From a checkpoint of a small mixture-of-experts model trained on Wikipedia.
Experts: 128 experts in each of 14 layers, 8 picks a token, a softmax router.
Below are experts of layer 6 (counted from 0) of a mixture-of-experts language model. Rows are named router (the router's row for the expert), up (a neuron's input weights, with its number) and show model dimensions 128-191. Each number is 50 + 10 x the weight over its row's rms, rounded and kept within 0 to 99.
Before each expert's rows: "comes after" lists some tokens at least twice as common just before its tokens as in all text. This comes from a sample of Wikipedia text that the model never trained on. Tokens count by the router's weight.

# expert 87
comes after: "| ", "\n", "1", "2", " | ", "–"
router:50 44 41 59 59 59 34 44 35 51 74 44 65 54 60 61 63 53 46 45 58 36 60 45 39 64 51 50 57 48 41 58 56 50 40 57 52 44 55 51 44 53 46 71 45 50 45 53 47 51 59 42 49 49 50 56 48 47 60 50 54 61 35 36
up0:71 41 48 36 64 53 65 52 54 42 60 46 53 57 56 64 38 47 35 33 63 45 59 62 62 29 36 61 55 53 47 37 46 53 63 58 56 51 69 55 49 48 56 32 39 59 71 38 55 48 32 50 57 64 53 45 42 45 66 67 29 32 48 49

# expert 72
comes after: "| ", "\n", " |", "2", "1", ")"
router:45 42 49 66 44 61 26 43 35 49 68 53 61 56 49 59 57 47 65 40 53 28 51 54 45 59 51 50 40 43 53 53 57 39 42 59 54 45 57 59 50 59 46 64 56 41 48 58 56 58 55 46 36 49 55 47 46 50 63 34 51 54 32 50
up0:54 52 68 33 51 55 58 55 61 42 40 54 65 43 57 42 50 30 53 38 54 45 46 48 61 53 44 49 49 61 67 47 31 47 61 46 25 34 68 56 59 56 55 34 47 46 55 39 46 56 46 53 41 75 44 57 53 52 57 62 62 45 56 62

# expert 77
comes after: "1", "–", "2", " | ", " ", ", "
router:48 49 47 49 42 36 53 47 58 51 51 51 48 51 44 54 51 50 35 45 68 65 45 53 34 56 38 55 54 36 66 59 80 34 39 61 56 39 56 39 46 40 76 61 40 62 26 49 54 53 48 45 39 48 43 66 48 38 55 34 47 68 51 47
up0:46 44 37 53 72 63 52 52 52 51 52 38 43 43 40 44 51 44 44 53 47 39 43 42 46 40 32 44 49 54 62 56 49 50 42 58 43 43 44 50 59 47 51 50 61 45 60 51 47 46 57 53 63 51 38 52 45 55 52 53 50 60 62 51

# expert 68
comes after: "1", " in ", ", ", "2", " In ", " from "
router:43 42 40 56 41 53 52 48 57 49 43 57 44 63 43 51 47 61 31 47 29 53 49 54 52 57 47 46 58 45 44 59 54 59 49 53 55 27 50 56 33 35 60 59 56 35 25 46 56 58 41 45 52 25 54 54 62 52 42 50 49 50 69 34
up0:52 51 66 51 41 50 51 49 50 59 59 38 30 50 58 28 46 43 52 59 49 44 45 52 66 51 44 38 39 48 61 52 46 61 53 45 31 39 44 55 55 53 48 54 39 53 41 33 60 51 66 66 63 57 26 57 47 50 53 69 42 42 33 43

# expert 17
comes after: "0", " | ", "3", "4", "1", "6"
router:59 53 60 33 64 50 49 24 36 36 46 53 48 50 40 38 54 53 55 37 62 46 51 52 60 54 49 48 49 62 51 30 49 60 43 52 53 63 50 45 50 71 51 48 68 51 48 36 56 62 40 41 48 67 69 53 44 38 66 35 35 55 31 52
up0:60 34 66 37 50 43 56 46 53 53 45 42 63 43 51 57 54 58 42 44 53 25 50 52 51 34 55 31 45 52 51 40 54 52 62 50 28 59 51 51 55 70 45 44 47 37 74 36 64 51 43 44 56 52 50 53 33 48 54 47 39 50 50 48

# expert 127
comes after: "\n", " |  |  | ", "2", " | ", "|", " hold |  | Swing"
router:70 58 46 33 54 49 58 25 44 52 51 49 43 57 66 55 68 47 64 28 59 48 66 54 63 48 58 48 75 60 52 68 56 75 43 54 61 72 59 49 53 47 53 56 38 46 44 54 55 52 45 62 60 40 72 39 51 33 61 44 42 48 43 42
up0:60 52 65 48 55 46 42 38 52 41 35 45 58 59 47 36 38 57 55 56 34 40 58 50 61 62 72 38 62 48 68 50 40 38 64 53 44 41 38 45 63 37 35 58 55 59 54 42 51 53 53 36 58 64 62 50 47 52 55 72 28 72 52 54

# expert 86
comes after: " | ", ".", "1", "–", "0", "; "
router:53 55 62 54 31 42 60 35 43 53 39 49 58 38 57 30 66 67 59 58 61 65 47 44 63 49 39 66 64 51 42 54 37 47 61 48 61 51 47 53 37 46 47 71 51 52 30 61 46 48 54 40 56 42 47 44 49 58 34 45 60 70 50 45
up0:49 38 48 64 41 63 45 60 49 57 53 50 54 46 53 47 51 54 70 54 42 41 43 37 51 54 55 46 39 48 56 54 38 42 66 42 31 45 42 55 63 63 45 65 63 30 34 65 40 50 41 32 48 46 43 47 48 58 38 42 50 44 52 53

# expert 119
comes after: "\n", ";", "-", "3", "- M", "("
router:65 54 71 41 57 52 56 33 37 46 52 51 44 43 66 48 66 41 53 39 65 58 48 54 55 51 60 43 38 50 56 29 62 39 52 55 50 51 62 54 27 47 57 54 44 59 56 41 52 52 47 48 43 57 51 50 59 66 52 54 41 51 30 47
up0:44 58 55 37 60 52 36 55 59 37 60 37 44 56 39 56 68 44 63 48 37 49 37 66 52 69 71 55 41 64 49 35 68 47 44 52 54 39 52 56 46 45 45 42 45 59 52 37 59 40 40 63 51 37 38 45 61 46 51 40 61 65 62 51

# expert 110
comes after: ".", "\n\n", "s.", ").", "ing.", "es."
router:45 52 41 45 55 64 50 48 47 50 43 61 51 28 36 72 59 57 69 57 36 58 37 38 32 42 50 49 42 58 64 55 39 50 37 49 55 63 51 67 54 44 42 55 42 45 40 60 63 53 36 55 53 46 58 40 53 50 59 53 69 35 50 64
up0:43 45 57 60 34 51 45 41 63 37 54 45 37 44 36 34 42 49 32 41 59 47 53 49 45 46 39 30 53 69 49 53 59 59 59 50 38 43 51 53 51 41 59 53 51 28 62 28 48 47 55 49 60 28 48 51 60 45 60 39 54 41 60 68

# expert 49
comes after: "\n", " syndrome", "reat", " January", " May", " March"
router:54 34 44 50 22 64 56 55 39 37 64 43 67 58 47 59 43 42 58 45 49 41 64 52 55 44 70 44 44 41 43 53 53 66 45 53 34 45 40 66 54 58 46 61 67 60 68 53 58 51 42 55 37 43 65 49 64 59 48 56 51 65 62 50
up0:46 49 49 64 53 40 42 34 44 61 60 58 47 65 71 62 44 38 36 73 65 54 73 68 56 43 56 60 55 61 53 45 44 35 53 65 57 50 39 47 50 49 26 49 50 51 45 57 53 42 61 41 60 56 49 54 56 56 52 59 32 53 34 50

# expert 73
comes after: "| ", " | ", "1", " ", ", ", "- "
router:41 44 46 48 60 56 55 37 36 43 56 54 58 53 65 52 49 46 36 32 46 39 61 47 43 51 38 44 63 54 41 56 51 56 40 59 67 31 56 55 37 51 57 61 45 63 59 37 50 58 57 59 52 62 62 41 45 53 55 64 42 65 44 36
up0:66 44 57 47 68 45 56 51 54 30 59 37 49 55 67 55 46 32 53 50 54 45 47 59 41 47 74 35 58 50 50 57 55 37 54 33 40 48 47 42 66 51 44 44 41 39 69 55 49 49 40 50 46 51 42 60 46 39 59 43 41 48 67 67

# expert 105
comes after: "\n", "|", "-", "\n\n", "=", "The"
router:46 40 42 56 35 51 62 44 39 57 69 57 51 37 54 56 76 46 63 40 52 23 48 43 38 41 66 43 49 58 46 56 65 63 46 52 56 59 66 50 51 46 52 63 59 47 48 62 54 53 59 52 35 46 49 53 61 51 32 58 51 45 49 54
up0:61 51 58 68 35 34 57 41 48 47 56 59 36 33 44 42 65 51 65 50 28 50 44 54 49 34 43 54 57 41 49 48 41 27 48 46 37 40 58 59 37 38 36 58 32 51 32 61 51 53 44 41 44 37 54 48 40 47 63 56 59 35 62 48

# expert 65
comes after: "1", " (", " | ", ", ", "2", " (born "
router:34 32 47 60 28 53 39 59 46 43 39 44 52 38 50 72 39 54 48 42 41 53 56 77 47 53 56 41 42 46 32 39 47 45 49 49 58 42 50 61 59 42 69 50 59 50 49 58 62 56 53 54 49 39 48 55 46 69 46 57 51 63 40 45
up0:52 40 59 67 38 53 51 44 40 49 28 52 38 43 46 51 39 40 62 61 43 41 47 46 51 40 40 43 56 46 28 60 43 48 54 53 41 39 41 59 49 52 37 43 57 52 54 74 55 52 60 48 62 46 41 53 48 45 39 54 40 37 40 44

# expert 95
comes after: "2", "1", " (", "| ", " | ", ", "
router:53 54 60 58 40 49 54 33 36 40 48 47 56 35 58 39 63 61 31 46 74 47 66 48 54 60 50 34 55 50 28 54 57 50 71 48 63 44 50 52 56 37 28 52 42 44 56 29 45 44 64 44 65 40 57 56 64 68 43 54 50 46 53 49
up0:48 53 68 55 40 43 49 47 63 60 61 74 52 36 61 50 39 55 42 45 60 32 75 64 23 54 47 44 66 48 45 51 60 50 59 46 50 27 51 48 78 44 58 57 38 51 63 41 52 37 65 36 51 46 31 53 54 52 47 57 40 51 60 41

# expert 114
comes after: "\n\n", "andidate | Votes |", " |  | C", "==", "===", "| Pos | Team"
router:53 44 54 52 41 55 34 54 58 43 51 55 36 52 38 54 71 56 51 41 55 60 55 61 49 36 65 50 67 42 48 56 61 66 57 60 54 51 46 33 49 43 56 44 38 45 47 58 59 44 64 46 42 35 74 55 52 57 47 27 45 40 74 41
up0:56 58 50 38 41 58 60 41 52 50 40 44 44 40 51 50 60 50 58 43 71 66 62 57 51 49 46 24 43 58 37 57 55 53 49 43 53 39 55 54 53 53 54 47 56 46 52 56 56 50 53 52 54 32 51 56 60 40 37 40 48 35 46 50

# expert 93
comes after: "\n", "| ", ")", "- ", " |", ";"
router:53 62 50 60 65 32 63 57 42 44 62 55 54 56 58 30 52 71 39 33 57 59 61 36 47 60 73 53 41 59 48 56 62 52 56 54 62 39 39 54 31 33 41 51 53 51 61 50 46 44 55 51 40 51 37 52 53 53 55 44 41 43 54 43
up0:59 57 37 70 36 35 28 50 53 40 55 50 50 42 42 42 61 52 45 50 39 65 32 26 41 46 64 41 47 46 44 58 52 52 49 50 51 54 35 47 57 38 56 61 49 45 54 43 60 53 37 64 33 50 51 60 47 32 62 46 48 55 38 46

# expert 89
comes after: " | ", ".", "–", "; ", ", ", ") | "
router:46 51 56 52 22 42 41 49 62 45 48 43 53 42 64 48 48 51 56 42 43 54 55 59 47 57 37 48 56 60 36 62 50 41 41 45 58 40 61 57 58 54 36 70 50 43 35 65 65 62 37 55 50 37 71 47 61 41 69 55 56 61 64 42
up0:36 62 51 62 39 57 62 64 75 59 52 48 48 47 40 30 48 50 53 55 38 51 52 38 50 48 49 66 43 54 57 44 37 53 57 45 38 74 37 46 61 54 53 44 35 52 54 59 52 33 54 59 50 48 51 48 31 58 43 28 60 40 55 70

# expert 16
comes after: "2", "6", "3", "1", "4", " | "
router:72 58 35 43 40 48 71 44 43 50 57 32 41 55 44 65 64 67 48 31 42 46 54 38 48 70 57 51 46 35 46 51 68 42 33 57 45 54 50 55 39 48 43 52 54 49 35 52 57 57 50 42 60 44 55 46 57 51 64 45 51 69 41 50
up0:57 35 55 45 63 58 44 67 43 51 62 51 56 57 56 62 56 56 49 49 59 59 49 59 39 36 65 56 51 62 57 36 47 41 61 51 43 50 54 56 48 55 64 29 33 72 69 50 53 47 47 44 58 33 28 61 59 46 59 58 44 54 51 58

# expert 92
comes after: "\n", "| ", "1", "2", "–", " "
router:53 60 39 53 46 50 47 44 61 39 62 50 40 56 62 42 46 56 45 36 56 38 70 55 61 64 56 57 41 38 62 46 69 43 63 57 58 51 46 61 49 59 55 54 60 44 50 50 55 53 36 60 32 48 47 36 48 38 54 34 61 54 58 43
up0:45 39 64 47 55 38 66 53 58 36 42 45 45 38 60 38 53 39 41 46 59 46 42 56 52 54 55 47 60 51 43 38 38 51 43 41 39 43 32 38 38 61 68 31 51 53 48 19 66 45 54 39 48 60 39 28 61 50 60 57 57 32 34 64

# expert 117
comes after: "\n\n", "==", "===", "2", "The", "| Year"
router:60 45 41 55 48 51 57 63 56 43 63 65 38 56 41 56 51 56 60 40 54 43 67 59 42 40 57 47 62 43 54 60 62 80 46 62 50 50 52 38 48 36 47 58 62 39 44 54 56 46 56 50 64 41 66 51 55 30 40 55 47 28 77 47
up0:58 45 56 62 51 55 44 64 45 64 49 51 57 52 54 57 56 52 62 63 55 39 48 50 52 54 60 41 37 44 37 48 49 46 57 41 56 43 31 50 41 59 51 53 72 38 55 60 48 44 54 44 60 45 65 46 40 36 55 44 37 61 60 47

# expert 21
comes after: " | ", "6", "3", "0", "; ", "2"
router:56 52 49 26 47 52 42 32 40 51 49 39 44 58 43 54 64 53 48 42 58 49 52 47 50 68 46 56 43 30 52 47 55 43 45 59 53 58 50 56 52 45 68 45 61 37 44 42 53 61 42 56 38 50 72 54 45 37 56 42 49 61 48 44
up0:48 50 64 64 44 46 38 52 54 48 45 60 58 50 52 32 45 60 43 57 48 51 46 50 43 54 42 32 26 49 41 59 40 63 68 56 60 41 52 42 60 46 47 53 51 52 59 47 54 39 56 56 43 31 48 56 47 44 54 55 45 33 44 51

# expert 94
comes after: ":", " | ", " ", ") | ", " |", "; "
router:44 46 53 47 48 43 55 42 30 38 42 34 55 54 52 53 44 47 41 33 62 52 50 52 73 49 52 44 55 53 53 54 62 54 46 52 36 61 51 53 69 66 29 40 43 53 52 37 52 57 43 57 57 53 68 50 61 59 51 53 58 58 57 54
up0:43 57 35 39 46 42 59 35 44 49 35 35 42 61 46 56 65 62 47 63 32 63 64 58 47 52 41 60 57 46 65 43 43 58 79 47 45 31 45 44 41 58 59 60 40 51 51 53 40 39 40 38 48 56 54 45 54 50 40 58 41 50 51 49